From a checkpoint of a small mixture-of-experts model trained on Wikipedia.
Size: width 320, vocabulary 14127, 96.1M parameters.
Experts: 80 experts in each of 8 layers, 128 GeGLU neurons an expert, 3 picks a token, a softmax router.
Below are experts of layer 5 (counted from 0) of a mixture-of-experts language model. Rows are named router (the router's row for the expert), gate (a neuron's input weights, with its number), up (a neuron's input weights, with its number) and show model dimensions 80-159. Each number is 128 + 24 x the weight over its row's rms, rounded and kept within 0 to 255. Numbers have three digits each.
After each expert's rows: a language model's description of what the expert responds to. This comes from a sample of Wikipedia text that the model never trained on.

# expert 53
router:135152102105123121084094119177096176175145143172114108151109082123095117122114134108138157145172164122094104156118112098133122109113152150162113138117108100141121147118128103144119107165152159140125083152095092106095095152164117143106133107
gate0:106096080108160127150151096084125146107137115133076114144117100143161130116081099152123121120125121121150128140139086114145172140134139148109152098096116108198137145092150126144151125137153112169116128140167082129163114088135122134143074133
up0:101105132113137119122119148143125080144162154096143189080157131101169120143107105162144111134121143088153153134102145121181192181139141161113127149101183168139139143128138166160118134125133131185107133102128101113115136135107121132171161133
gate1:141133088141164151103120104153152124102151115134125099132099104146161120092137106123140156119151124127105140117139126154111128137148103107163131117157137096093127122105160130166133090113133119124161137099122100156123132104141077152130134139
up1:130097107142154117094138093136135138082127107137138106151068101152121160129098152130128159096110117108103148117143102196133117123136141111129125118119118082090151148103122157131131122095081117125109142134106129139125104145121125154129148094
gate2:089118097120107132131105113112126147126146152076106150067107094106144098131106112183121176095175148137112124132172165141127111089109126114117126128128136115143184142085152128144131199143113165122111145145146169106112127123143132142133119133
up2:125118178146134112125133160184132139126118093118115091189132144166129097107153143108124116124090141139138126127093118107132115149168146162171140107139086146112103132134129105091159093124146082133128113108103165127133112123134101113148128115
gate3:122104093140142071120130148116125177156165148125131139126149112088132118090137115105141163096125110102156159135141130152095135111141136138101118108129107107149137110130138122129155120154159144093127120127139110099144138134119191146113139083
up3:095103133121136087148163079114137107131100134065152131089155121144100132111116133131083112113122123084117119135114121129162096100101108123123120107149118099109145161118117165092137170151131102162145126133144107128112107115143112095082168100
Description: Pieces of German words in titles and citations, such as Zeit, -ische; also degree adverbs like slightly, fully, and year-range dashes.

# expert 33
router:136155117089101150122143111167126137151113114149114126152136097128159144138098101140141136111159135167087083088170120102093107131106134136120107160091126169159125120119186133161152090101154114135126131170103118121104092152116132130114094135
gate0:143152164168081132146107159107116168154151164143126157073133127172126101101086130100172124146091161122129140116115140129095123078081144133124152128113120129087132104154157148168122085091133151115126092134162123123099130138115126149115126086
up0:123108150107167093099143098109111125126125123105124050177117112110120121159172122145098128077147090119144125118136128108148138158168082099108119099126123115139106155110091082107136122155102097136129099089099125106131124136116096116134138162
gate1:167108114115171098108130118111136098121146128139134120166117116115130078142128145144114164141100116083135149132148108167124095210081122133136144114136125165097157133105085148126109140153099139115098155122110127125146116163114169182137112134
up1:124159153124148142166108107124106176134113111132108133056133110155115171123108115110125114102172122137092115159135157069116101057164139113120126115110134103153114132167137128126149133117160104136152150099143152111085109101106095107115137096
gate2:140114118074136154104100169147103116084126130136106089158150132129117084116129142129151096126149118141141156146111075101159135130145103113129132092109148121145073150119107111179148143155123170055129141148133125144168126113141140100084113112
up2:129150119110099170103122136128123125079146083133103093137143118089134123088113126096114107152136134144108100152129108145137119138082130117108101124116155106105066122099094100139143130103148163126145133131143143115128111078133123142102156134
gate3:137149128080177126139140135114172118164151125138097156124169112136148100128103138127126107110120110173141141107122124144113101172096105125127101120151144120120135164126111150173110149107106108115112146121113126065136102150126129130134110145
up3:124154140097120104132149090123160134164131116146133169105151110117130109119129125144131099129150078161160119124159133121114122131096144136104088132117118143138155169094116150202110140113136107126141125116125151097114128115158126144124097152
Description: Inner and final suffix pieces of scientific or technical words, such as cet-ace-ans, Cret-ace-ous, dysgeus-ia, gen-etic.

# expert 61
router:156134120095132158125114109182118113143119127139104115138137094160150127078143120165136153122108172120123097105135108087088115107147168148140114124103116141152131125135152112166147091130158107138138094133074148129075122164116115127141141154
gate0:156122189138111128125119171132150107154117141105122100126143147120075075151147104089157134118082160137150143101103111115136129124148138121121112158153136126139100189087125148139158149132096132141139073114127137124100156143130133133142165149
up0:115138101098117136129133132102139096134131173130154117124117105125166158156121156138138114151148115160119108123118152120102098152118118121108163135139109117102154080172122125142098128117134115081122195144152105112165141071089132126140081154
gate1:135147120136130091140156157105133118139133135123154101162116119159166175087148119182122089153142137113124134147090098176078131067148128096118162147146135123177153119120142099140110143159181107099091134101110109125146103128069108133103139149
up1:113126110108131103104100122136113120126157123081121167100121116109097091152116140145160113090122101157110105140136142088131074143133075146135077158094103146127123153099121119121154120137094145143163115113132153108137137149184157147123096144
gate2:128205138105151146142142126164117079098113148132088120119083105158098117148127115149102161103157131136117070138179109108098167110125158120139130115113079168125072100143152131055141065100140079132102173132113128091119103122179120151148093122
up2:156144206131095134159131132129146136147129143098139175117112120121113108147133093128141153149139132169130138132111150139108086105147122093098139140138104164107099172129073128115193134130123086177132117118108154142096155127157155162118108112
gate3:140118118127113151166155098123098097092129168116149136109169129158131127156131154137123141124136099115124117130101124110155126132152124107119093148118140109109114133124151058101100139131118138141139130126130117147100096115170139123130172166
up3:106145101130087138086156129168125142134144123168089155142093141110106165104176110180151113114080141149140101138141139130152122144134114135130141136085122129141113138125117130104153137142104111107092085138111157107163126127101119166153088078
Description: Prepositions in, from, since, during starting time phrases, plus mid-word pieces like c in repercussions, and census statistics.

# expert 35
router:148141112086140118116101110164121151158135142161142084151132082130101138104122107131174157122118156103116105129132120118131147104130144160159105141110103104145130136142141095143106077129158104154144113165112101089096093160162145171117148098
gate0:113150097109088121137105117119088115129176130098145141151107163116138119123067105116136137195143167138163137186164129119111138112118124158167169118159110126146138132122148141165116130087156087138134124120089080154100112110187147103156101074
up0:145128105151151147128195125095129156147118105147102127130107101150135109124176140104170106099138116125116157106167109145140156101153143113110126141170120112103124127141125133091083120161136117125134107118142160105136118150076147121114141125
gate1:164164140132118095135097108135142147115099127166102127141105159149142116082117121136121124146102132135124134133173112080135098106153152105140119156125116140142152121117119098155137091120114165124131129122143159120163118144159132141116071119
up1:166125113140155124151112120112138142125089139118109121096122173123154118114088119147082128143109093112157117152104134150112176058148160149123135159113119106149119119132137136145143135108151152139129088092123119110146158149105177113133111133
gate2:097162127152135119134138143095093123074172118142110159164142137118072131144081099099121132144077161166133130161147109125117130148119157150123186134118150127110118071148139133130076100133159140119121150136063143146143144102158107109160190138
up2:150153146159119166150164129095084095107094149085065109097122143123120149140117112163147153129136151116116095089107173124126143160097123150140101117133117126137097131133096139126138116111113159137130110120133114125133112107142132173110098133
gate3:143161132128111134112153100097135164160105096168118131156103111114156127164124154143111139124116165146114146151147217089135130150082068153144142131125104145102098107152097131137141137117125132150142161144121105155105082128166119104121121152
up3:136166103149144116117149134150160128134098115153136133080100155090138157134092134142171142136159121113118130112174151135158117106083132109134130105104116150093132148165126127111136173112103150133188137159119148145122094084133137113116149167
Description: Scattered initials and name beginnings like J, Pri, Team, plus number pieces, often in election tables with candidates and percentages.

# expert 43
router:111149103105099120118129113141127105169201160179136114176155100121100179132120117113114149111157140102133126129109108098119139123129119160173140122097096170133149121146120071136128088142122120176121116123104110088142103136124097168136128114
gate0:122141072114165113177101160155122129123120138167147181138119120129114153100149136163149110148134153137090134100093083154108158105083129081145112156150131099127139155121110144143115142117126143104127155134139136166125171146126119107135149123
up0:121149106101200100138078130076133099120126102139154126138112125106139142086143115160110081120142166154119117142097091130095150088087110078134129135138132136124138145140100147133103119100136131116127145127153114147117150119135150093140120122
gate1:136164124137138109139150100134112155142171137126126127180117116141073131108158123098151156161154125155105122120122194141101156089101097143164139122143118136139134185120140118129096138120122110099136138116089128101142119147141122150116080139
up1:111141154145129091105139121129131154143142140085144126148117122150086115143154114089154114172162120138102123121104156125087137111130127128158147122156128168167106143121146138103134153127106127088157149130121118094139111109128125149136100157
gate2:132175126117094131119107150145133114112158094088108161158141133136134130085120105118112125125111155134133118104115185133120121073114135113109126103120128104106120123136157099145132126137157126102139125116126135127157137171153119152116133104
up2:114153179108106128127134169132103152117112120119134083133158119120100126164107135107141125110136130119153133098116120130125185158104114101135146146132098135119157154150152112113135144109147163154095140127136109089141121124083111091105131111
gate3:126156136121160130101114133170117077100124121142121109125133115184123112141104116097117107103124079130080083155153139139097167130148096116125103137162101113107144123118131126130155148134161115141129106137101118127107121108144104178169176115
up3:153145142132110139124142113119101133177133144102127069117116158111088167107108140164103133096100143125126153104126113108144106116105150140166164137102107135149144130161085092163117107159102179120143101170116108122119136127100145130128083116
Description: First names and name endings in song or TV credits (Cherie, Jessie, Kevin, featuring), plus hyphens, colons and pipes in tracklists.

# expert 15
router:123159110092181151115129116149137127143166119169160096135118094147141123138099146127126138129102170107104064150130134092154145101136140165122101145148113140113127159139121109163149102160151121143131085142105123126092100156135153149125156155
gate0:085053144123159124124132105129158145179093142139109131142137092091146125143111142122127157130107220143087130108139118118155117152106097131102167140154159123120126167133133149122130116114144107146177172152148110138106136124129130119107156106
up0:098112137122168131140119112124136143161099141086121133131095097086124124160124165127103121120092183129121118072147149113140095125079105125123124145131150118116164116149124185096137115138130127121142149165150139150096115131134141104087154080
gate1:115115106154104117109124113135119135173110137167121113100129111096123116105129101120136138141142156154139143159112151142115130095121125133067130114131079117134142134138158142121113104124115126129154150092147131092137141146121138140144118156
up1:123176104130127131147138086149170107107118148106123132142121094130129147164140140103118145129096119155133125139081141111139119134097113174151147129137158126115138141079141158151114150131144118117120131153129137195095081129087116181098141113
gate2:100180086111129131133130142171146124104148121120128107132120081134144114140099082116103148143145133142126159147129162153170148114142135143115117116132124121125138167168103141107099144107139135158141091126127159106117095122142135170128107144
up2:136061177147136092112131107088139105125126129128160149180124157120104150110162146133152130110109128120112112121118102132106124130083152138130164154121128114133120107107151122180166102128090123115116116129123101134123170132135092089095122121
gate3:120112154150116102147118102112132145112146095136124080138140121153171151145152099088139168173090148079118146148103134122143108161154098117131122137130142180135093107132082179172095099121098175165165128129122156099084117125121135122068096183
up3:096115062138096124134124173161119114139107077169092109154156152099129171139086173121108189175154140115140151110099136129121124138121122119143128130128123138128162106139129121092123145093121119146093152172090160124136134101162087110095142108
Description: Word-final syllable pieces like ai, u, i, am in Japanese, Thai and Indian names, such as Chiang Mai, Shirai, Chennai.

# expert 46
router:135112115108103171121137141178145152138124118153174121149134064130119099130140110152150135162110140129070099137144135117115104098125128164107086138153101091126125162086141117143169103148126134135154142136085155150108082175128133163091140111
gate0:123140131116077122134121134124189101127143158154153119108121141150199128148117128137148103117092134131122140172143122106111096058092138083143136162121139145073123114153107182110109151129159103109097139123152162118134105112121146146150145122
up0:056121078137160144125132144118111102116124151129107131129091116107126112129112135121136117113118104094098110112138135130167121123163137119126137106148124119126127162150157128151129134133168139121125067130079119103159157136153104136121126084
gate1:126154176126121120148133141119139120101146094094112112109098123089121148143141108114138089143091094092102140118151135114105125092112164139113137153119113135156118163107116134112130110128147129121101156166144145111117132111120153134147136130
up1:101079070115135147133133133137103165151110136128142093135135142149162150108114129108115156112102136165116124147127137160173130166156126129164114064109171117130160108133111144166148131135122124126143143131076129143132150145155108137089109136
gate2:127114135156117097153150143086132127137172116139126076138127112139120169123115158121138157133075140173132123098119114095087128128161124168157135136128111101107113130142113161084125166127117118134091134226118142138118104146129136144155161132
up2:159137104166169115147136158110141131133141103096120147130094162145132190130094138127155154151099135144118136165138104117080154118114142144126079125152106124104116155127133139128122121188137117109111100180124104137142109153138093141150103100
gate3:129099105122108142155113118078097124093098107179099156161079122097161137123144153112151110104153111131127115141114160169122136151132102109121121095110165143109107158099131101094137090137132156114095134182085180141135095165142151136156123125
up3:098098103096143109145121159096139146160148066131169107142098164160141074139125135186107148129130111123147155127138122101152095134140145105133114125150114148136144117103108143149088127096157125102140123104138116143120148110125152126158104139
Description: Middle pieces of Latinate words after a prefix and before a suffix like ation or ing, e.g. conf-ir-ming, reconf-ig-urable, pro-long-ed.

# expert 27
router:103139129100142121117108116166129121141160142136130114168111131144129145130131133130147137136161153105091108130116160070099129113129158165149114134157089136115093108144128131165123150134136136170140118112117090150104076169115132147147155146
gate0:160151126141123143080137123093153065170149141109107125121125100101155147109102109141150161147153166150148105196167121171145154123097121104136133112132164126146154170141106127098155161133104086147116124085148073125115112108140131135107148153
up0:130141120134129134130151101090165053163146123124103126148121136111169139085122130129159131180151153155139089154149118119137139137130142123160126111117174084128189159130066083095159153125130089127133114112098096133141140087114144136126132197
gate1:151161111095094132115139140154154151124076117136140144157153148135141105126133125151171158127127119118098143111123154140168097113116208107084100129135145118159176152149103122110118106092110106128150099149144062135166104156109130127119173157
up1:145167135120106144136126132145149131118103122156148158178156145141134093130119118151167128144140085141113134058126162121148091105094161097085134104142185124142180144141092113115093105089123114144122084151156097132146129174114139143148132167
gate2:137128154109152139128105129100108162097176122115105133156134114135173169100127149117135122156100136147115153153179147136156120166153117118103126110146086125143109128142146130113132098162137150161150120143105112158137119099132089144112150101
up2:126126146108112132142173110152091131147126137115126119158125098111103087124153124063108097145119075140124115137118121112159113100115118122148121146126116118162130138121153144138121128138081118116156104131124086146171124185127143170134132077
gate3:163163095145134105114135153182145123105120140130167144114102182132123138129108104134135173137116123137117107092076148168097108143099141111144173094147136116143097098126125152109149112089110103117118106146106114091156101143155124149153163136
up3:137097165157127130153102127095114147150156132103097095133135109136104129153187170112124127128142162133129143097127097101138157136145118120130172122093132152141138156113142107125134138163161099137148146135166110134048171170097140130129096161
Description: Commas splitting place hierarchies such as Miami Beach, Florida or Liverpool, Lancashire, plus in the, near and within.

# expert 23
router:158153109098129133087105140170096146160141137153119074162148084133117123131119133139149164101139184107099099154126135088126140109148139158145079127132112112105116130120140093150089091155170115157144108165089108103108104156162128176121132094
gate0:127141133147128131086118130111148125107140122120119115153143107100113155078144148142140123111119147182173154172111109119088119153125125113128189101067118123116148161155118151142117125129131111155112123135143121123099094141130090141176098163
up0:124150116127169141138124139164105130096142135152146151155117164064115174059140131116122184142084133140151163129124113105140130131176136142111144094086120125125069162156147132143148118117172122119168092153137108094152119143127142105141117159
gate1:162131139123119100124178098136148165174139121140150121137102101184104115123123089144126109141159092154119133172146116079097119097124136145135127128165134132069108097083165120121085132136140075131111097117109135117106116103141147145139129117
up1:127108105123125159131131120112142132147117135142131185123137136127148107158148114103161121123125065085083128131130111119140109147146135154128126108167134116148076145100144152165118089145146132136113111080177196150138105116130101133121147151
gate2:152126129141107153146171122141174126126154108162115080137181145137128069108109133096135118106095147153108147161130116061128109157152136165140133122149094142139119132105161142112133143131117119068183150131097125114143148121097103146119147152
up2:136131128125084159120141156104144149108111102052116142138124128175167149140115151084093134171106162123134153121131139150087099126145154093141143153155147116157137171124159134085130108134111134133114156131099141133118103093091141105115145153
gate3:126103163126099101122107112104139101158159094186126099118107103094125141117075088143137142159141135159108138184140106148140131129126132105168113131113122104083164114141163174132124077166115119123120112089161125066153141125106120162160108114
up3:111116109141144152148125153121120145092102151076151123139116127151155110104162160113119124114113089091126102127103104098129162116156103147111152133132138172143131147144103134129110194083153086156125118155103159186140143123158148077133162105
Description: First pieces of words and names, such as trans-, Equ-, Mc, Peng, William, Edward, plus table pipes and coordinate fragments.

# expert 6
router:139122124098107137110123160198131115137108130146112125125126096104127108132121185121146148138157130123100078161102136114131108123106165164115106124151126149099125146108145122171149129166114103146159098141085147134107100147159146137108128116
gate0:113150131152143128101136155132138147149101136122116157180141128173132129131149172166167157136160096117108120161157140154136122128074115100159157120112122160091151150116133137140127087094115157147093123141113147175153129126167146118128134128
up0:134107106121109109098125109114101084103100141131123085193127128108137149149131141128151131135158099098127137115159067112130162144161118101142115111134157105142108134160133110178140171150147095150150174106120137140143104112136093167118146129
gate1:172176125103144162114128127117120092110128124180096169171132102149108118166161145120117144118163099149115124120115144088131135132089156160121165130154173166161130092096110146105166086120149098166136125145146108132160124151136119154075112128
up1:158148127105162161132111138135148058122119134154135120150131107151140096151169103115096120120157129084119120098127134092150157098143144134111174132123143185126132099118119129129150099094105100132153112155188093148143110172102106140151124142
gate2:103108111140128145132137129131107136126145106125126139190140091124142107108096143116106166092124141136149105145154158146107096151056118163143121122133137131139110087124109143119137150152156095119102127081129137118108158136149103119119117182
up2:120121133108102147164176114146102141137132105129121110127137111095129109119137141122119109119117125139144103120131090117124109148098118134132123111118118097122066146111113113134163154157187117140119148112066100115080140160123144116162131166
gate3:156132133117154155135125097151089143118109129122156144145165110159135117108163139109119130135092096122165165122180144103159116148134128167107134127132110135153161116085111119156122089141137110149097142152108105086075145130122156156102134144
up3:133126137102169153144133141121083118125122131129145163134181141098129123115169138120146112114096137127171137136152152142126122112143162152108181106159124150115153152090143162164111121113143129145116171155099119107095132139129145132164125145
Description: Mid-word pieces, mostly v or av/iv, inside words and names, e.g. disadvantage, Survive, Osvold, Paneerselvam.

# expert 17
router:129126122110118152145137129124154148135115100154132080154147112128117113128107118110183134099112144121109120135093127074134130112128161197150145138113138127082120128106137068193135108134179153146114162132087121163136061159167157129124131122
gate0:136111127105111123165098148132114104106124167114090121114147154117115151144116089089148126132155102175101132120105096140122157118143182172118142128139151101115142104130155168149107120126108153166118143110086125156109116096137119161108158053
up0:105121119132127144210123160111125111119129125130139116118125140153133148138169069134138129092137143162068096091101101122133166110120173160140155181131083132110116130135139175145104159145132095135131156139075141134109107154138102092107146090
gate1:123136127143113129148148161116113150164088087170156096146144155129130114113132079123100103118122122105175136131132109074131146123140124092161166127133128112103143135110135097169154099127125136130108136122102144124140134154124106115130165123
up1:142111133110137106123131149132142146084147187148142116108120109157106142144107117112098107151124130166120151154140104157136083070094083151140167144121133175157155143130102151084116114112138093113118145131123148136115151147136120173152107101
gate2:094121118115136086144141115117128133170142133157137141151106132112107127127141095128126097106160148099132158106164156130143171133149159127122139135135095100124123125097166124163137110125132099131165121141096128165142173118119137169127147183
up2:119124152111087182105112147175131109094099160124156119132144120149148096110141135115127172108133145100097077135083099141130098125121120109127084152118168111101147133118111192099125130103154139104109153127099107091132139124149159092105067112
gate3:120100146121163139073116090116168153118126128123109101144118139167134142135116087126102146075124171110131132122123139145148107135062121116132143137106105155153118182081133066115124092142096150132124172142137147116129102145142122143116074115
up3:117082144144118122118095122087176084125167135114159127136137108152139123122124151129127129130125137144114132104151077148140117143160066100129085110147126167099129158134124115097114139186121128080140128145143111124129080127128097161112162148
Description: Table row ends, column headers and election or results words like votes, %, Turnout, plus word pieces such as Pos, Thurs, Handicap.

# expert 18
router:112117110120106135111169140176095128180133152184108097159121086100129127136126162164168150111138125121084126121120166121132119119100132149140107123121132146150138128078118125140135124128147133137164084185082095087090067151095118173114124172
gate0:101109123122157173117129125161131117151091150177127118117143124152137137122125083090140131081149133113094131119110142145115109108148090113132162122155100140117113137160088133146116110121130139183126108157115149124128094129081095081130116140
up0:122165126125124178118132157078165128176152116144135106135119106112091161121135172163164142193117137107136077134167091131159111126135138110129122143138141142127147130136109147182073112116107162104102120156160138122142160112142146124132173127
gate1:112087071130065147134133157096068153162180191113153092179138092124095131136131133138097110127125140178124122119123134115099201176095110139106157140114128137139142155122134123142095153114185133146127114116099154178125112105085124157129160138
up1:069125173164128122150134136144123115164142136095124102155206118089137142144131129149125100132134146124091097142134134136116119102100118084140073105086110147148157112117102144102132090089139079120121115076170152123111170151157107133137129105
gate2:117147156142100147087154115080125112121142165160140124159116106097159133129085154123108119158118121129134135133145112170146110150114120119141151126154128123132108149095127128116147119123130164174136117169136106079132115166135144201158153110
up2:126110099142144084117076071124103137099158107100125109103164132182124128139131090159173091109111106135097119146113103107135130120137102169130144136092134088123150091065109196118086140151147151135119086161133115149133132119136138130132134126
gate3:106124122103105182166159144116114152104168137090128116113151140117149163145101093104164130115141080127128094147137128165148122109132103121077100131122162134090098149109092173103098132146095133128108132078090169148137125135085129124116148121
up3:167103113132167105130141112122164103111112076125129092109128103138149128123130159114107158106162121144123109099169128092145177136102118164165116167115123138139156087126162123145157082082104119131123135157138127085066195119128183119132118122
Description: Opening stems of ordinary prose words after a prefix or at word start, such as dec, dis, pl, res, as in decried, endangered, sightseeing.

# expert 58
router:122126102091095145105143131128126134172122126155128079172130101119150120151142132128167170116122163107066135117099135120123110121119166166181140173156149128095146107162139126125141108124125150158176144155103120128126078174111119131114119138
gate0:148073134152118101150139114099148171132100095135124116117130106133120114112146124146145094129147115164128071132112139096140116149098101128177162130144152113116104100108154147132138195139168160119130126144104105113130126128141129150146101141
up0:121152131089111171094137114119100146151124144141166128121139148118162156089102117124180130153109100116117135119112112177188124143128080150107078122139119129118123134141122128150153129114145120149135150115100146126141136149158082170120117139
gate1:082137102111155126125126136124153140165145122180173095162160137146158118123110112132094162100127164145151082133121109098155106114108141139160121122137168137095139114120145141129102134134105141119077157141161111125155093158180093109183141141
up1:138105104164115111117077085126104133125140137136126159108124102151119125124120176129111122071143133118161176142116123118126146119090141154139165131159170132092130117124114103130147137119112159084107114133144108123123110107131136143088150129
gate2:140138110078101134091131186116131153139131188123090147155099111154142133099111116140164138168153153075143119113178090134120112129099143109139123097127129139120133177102142096178147129137121157112143127124164139127129120111126168141118191101
up2:129123118141096096140134109140144119113139134157087126098119127136116077133118162126129104123156143133142143118140116107099127081122143155150158107082114142186155127170116121157091137150137171129171130154097117157154139128132069126109095161
gate3:111133150155137102087127127104126142119082095110164114134132099066144162151137111187124145112144151105101136128122123151134125115115154115150101112132146127124083085117095167120121124102097128120086138116172136117167146119149146169147067164
up3:121109106193130132114097113095174151095146131137140105133131110141141133130115144109108162172138156094178107149080142127110093159116141146108140130120105171115152121119121122097084159121168152140116157121107134095119119104104117130129071092
Description: Plural suffixes s, ers, es, ins ending nouns and names, plus plural nouns like people, children, teams, e.g. Falcons, Screen Savers.

# expert 51
router:151148101094098150110087105153099148158127122156123101138127101164123116155097129142145187111139164130100086145132129101100142109124142162146090115125115079126098124128153097153096102120156129163126123153110098106096121154135124156128133108
gate0:123098154154188131126122153093119121129113134117113112121113088155146122148141170128129146080127097123091101143168120120118129115141130142121111151162143121148125112068139113133172136109163109171128079132115134113132147160111171111172123139
up0:123169151132147095120156104069141163135154075122154110129122132105157121127102162116162129102154149120110114144130089104127120116116112115120091148142113121128141133098120197119128132097121082218145110158129150130120121136146129060155119120
gate1:111094137128114096149140170088064152098161126113135158142149139148098156088104127176163147121118095119157136139116109051126182101121144155112162156116120188142132099125154114141119096175113122158112125138114104166152129117169113154115163092
up1:135118142121120132115137121160164108143109150128123081141158138125156123145152125107076128181143171145112120103116144186102104147114108106133087130150113096110137103105156137161104141149165177084117126121127123119118101174122135121154086126
gate2:158147139065138135126159152128109120129136101142168118150142100161111128119131088142157102166101160146192156151137129128098150102143094121115158128123181150156150112130114127114082121057103164085141148087157143173089109121119161094117128075
up2:075091134133166119122143131140083142128099176157159133122163150102109110152097099118124155143127081147122140125154115116139144132182127110130112156109090149116133091137131136091133148113086109162108127080092142162160132092105185096136119109
gate3:136151077150107141095099133112122119186118094121108129127094095165145121110164150150172125147090163126136150155169117150095135138129172132125159154160155134122115086132117068124130175132114159100152180151137174087127129149140120110143141170
up3:127109133123112122128081111149111162122130100123127074119079106128142118169133141143133127135125144114116133146133133105148139141106122102165110071102127115131118149143116106137122134115089093095062171137134157167131118125168093145093156110
Description: Opening pieces of species epithets in taxonomy lists, such as Siphona imp-ropria and Ptesiomyia micro-stoma, plus capital-letter name starts.

# expert 52
router:134134123104121148143155142146125118154133114211120052127139099142136117120149109136145147107162167120104106141138152095127145125125152173139148135132123139099129138143133116152135099119132104130148129129108107115090107160107132154110144123
gate0:101124140155100106147122165122115174081119104109116088161114142126114114114129119113141124082126133158164160101151120036118154120140079118153116158114143115131125073129077121098098130155138079101119139129148070105139123147128171153158188107
up0:120140128136133133128124091145102117154144147163147142100143132140126128142164132153116124168127080081091135163132121149134139170118150111154123117149146162129143154154167137186147119103109172180111129154081154152129157133126082113082109155
gate1:126152089112178119139183109116136133145145109156128182112118142149102109178073149125108114098163111167151107104140128138148125173126111094138072148136159151118156111112145102125147067102143134142104131139127109127146099108121106133126102056
up1:122117098146085104117128112135060115097133111113095126157130120138141094122152151146116086140120150159105134115152131092127150143120130141094125095098143163132125143085130112133146145101113142138148086148113163130177139146161163118150142140
gate2:125152135163174132104111150126118147162130145137141134138127142141142147111108140097125129105159113103150137109153138138132113158109102090122138123147113121132115086110064129149153081117116147131119115094146098149192137132138150119103097155
up2:114118140177156095152164134132136158141125106126092159107142128101133122166139105115133150101126136121122126173148110121128087098147107115094121182097123134137122080132090122137116160118123146131123099115129161174105120135161129128128115114
gate3:093150103096146124138104128121115131138191111116126143130150167132126104133150126098109125154166135126134117112183144090161111133082119105153172124137095163132159143126144128107138124100142133095096158125158157151150119136142152149079149128
up3:159112148165150102127176162122144168126075160104127126116111112127134079176135095177138131126090131132068138143184146144137135155148142117082133149103151145145160122156142114098131108122109170138128169123143156141106103146095145133103103132
Description: Prepositions and the infinitive to governed by a preceding verb or noun, e.g. comply with, consent to, resign from, convert into.

# expert 56
router:140152108075165115100134089157107145164123117172126103160159083145138090121111131136155165088136154113100081150098123097109106099136152171142079119120089104140120107131118088158108090133165112150112128135107093127101096143165117166127149089
gate0:128131166114123126142136160139130150108100094140079108129100103131108168150107159126141150145097206145114113143079131129133161107116121104109118173095111131135129159134097136165151174138160102125139127115159130140147097128134138107107083109
up0:074104129172114162107140096117171106135194125120125126139145132202077122164133086115148133110120083138129107131171140120117124158140150137121160156121187120162095119145105097120126118117117133113142144116151185152125139118132115157156141145
gate1:101161130128151151146154079138182115113164124136114122149142125166141115136127147112151129121143139111108082119149178149105121115122122136153133136145083064140156147135123130190152130136130124166103149123146112101200137117092124108128137125
up1:151099134131150110092135156157094144131100140161131109120119131077122125105130144151098111103114112144145131098085106126131130158139118149083161130110157140130123108112139123110113124147132141082117101120112152138079085146150127140099112118
gate2:119189138134119113078118153105131148137119131133103119129148123099139148108176098153114154064115139131113096160136158170088125149126128133132127134149131144163167127112147115185113120128131146137158110113146142122118152082109117073141121091
up2:167152180100116092133138149107130144154091118161118139112154159179186149130154132137111131137160099142109073125139117153140098106105119094133079170088152093164170168098123095161111150107148164137141105141104109094195153096150132096129111112
gate3:088132132169121124163144154142099121137147130141139141156169057093123135106082117163158160130135115132084135159144140075137144125110124157160141141131093130105150120164126104175107100132118130164124076177072129128106104129097130127127087146
up3:151133101068144119125135133114119082173077135133129103148118139152123105120109175154147069082106131152145135151134139165145157127155152125127119122135136108110173114131136103077127133132138087102132139143145137133157128142113164169112161116
Description: Commas, periods and quotes ending clauses, plus country or nationality words and Hungarian or Portuguese name pieces, e.g. Brazil, Finnish, László.

# expert 38
router:157151101102104163138161129148135126155151117141133092125163072129117120130101153136152145105118171115091108114128152061125125125119147156132126177098161172155107115124119121147127104104168126166110131174092099137119082173115181152141107110
gate0:096127117077086125110140156127108139131124107099129101154082127132159162113118170144125147131104174135116098111165160146098125132160114162109113114085164151147078092129088154108121125123126131103102139133138086162128103150081140130103109091
up0:072144150122100131144125111100111089135126121144101104153153100111121181083131115132140127106133131162124109104114117122127112119145109136116122126136134147152111127136134157155127177097154168083132125147078107114109124146099164204125095085
gate1:128152094162152106129118113158123127073165157119153106123147155098109089113119157101108127130098159099093108121143132093131154138129128121089126133174119132142115111117131156109128105110132119138094137180097082143147132145132123137101122152
up1:126087153124102171112119133123108113108146114104142149130116129156121132098109144140112130101118117116161085114137108145138111135119132116068119084120092162145084162089119092120140152152106121139127201095134161163089142129153098136175147073
gate2:115122124136147153132158138155103119091127118160169107106124121146136151120191132152132132086161186138114130093138141112090093108095128096125154141122162140097075146136110090175130159147126170145129120114104113108143118160094092163158146150
up2:157132106128094126126143133135133123112113149079136086138120149127140122138129116140133140151100117110113093137158151136124073103125144110160135125122141139125144073161109165156132089105102143144139098138113106138134140129106098155139143102
gate3:112109097113099137109102090116149110101087150121105158132147091177126090098129100121117118119093113173106126117135113116111129150134112108121139134103162141137151134123163121162107068133158134159105074155183070125142082149151095118153155126
up3:145096151126144124120168102164140151127120169095147133101185139146104152107104095109103138125114124118085098129140112097138144123132147130123110083157147155145129133132118179100170104155118140100105151180126143160103172134150178115126158104
Description: Main verbs and inflection endings in descriptive present or past sentences, e.g. straddles, impounds, contains, built, provides, suppressing.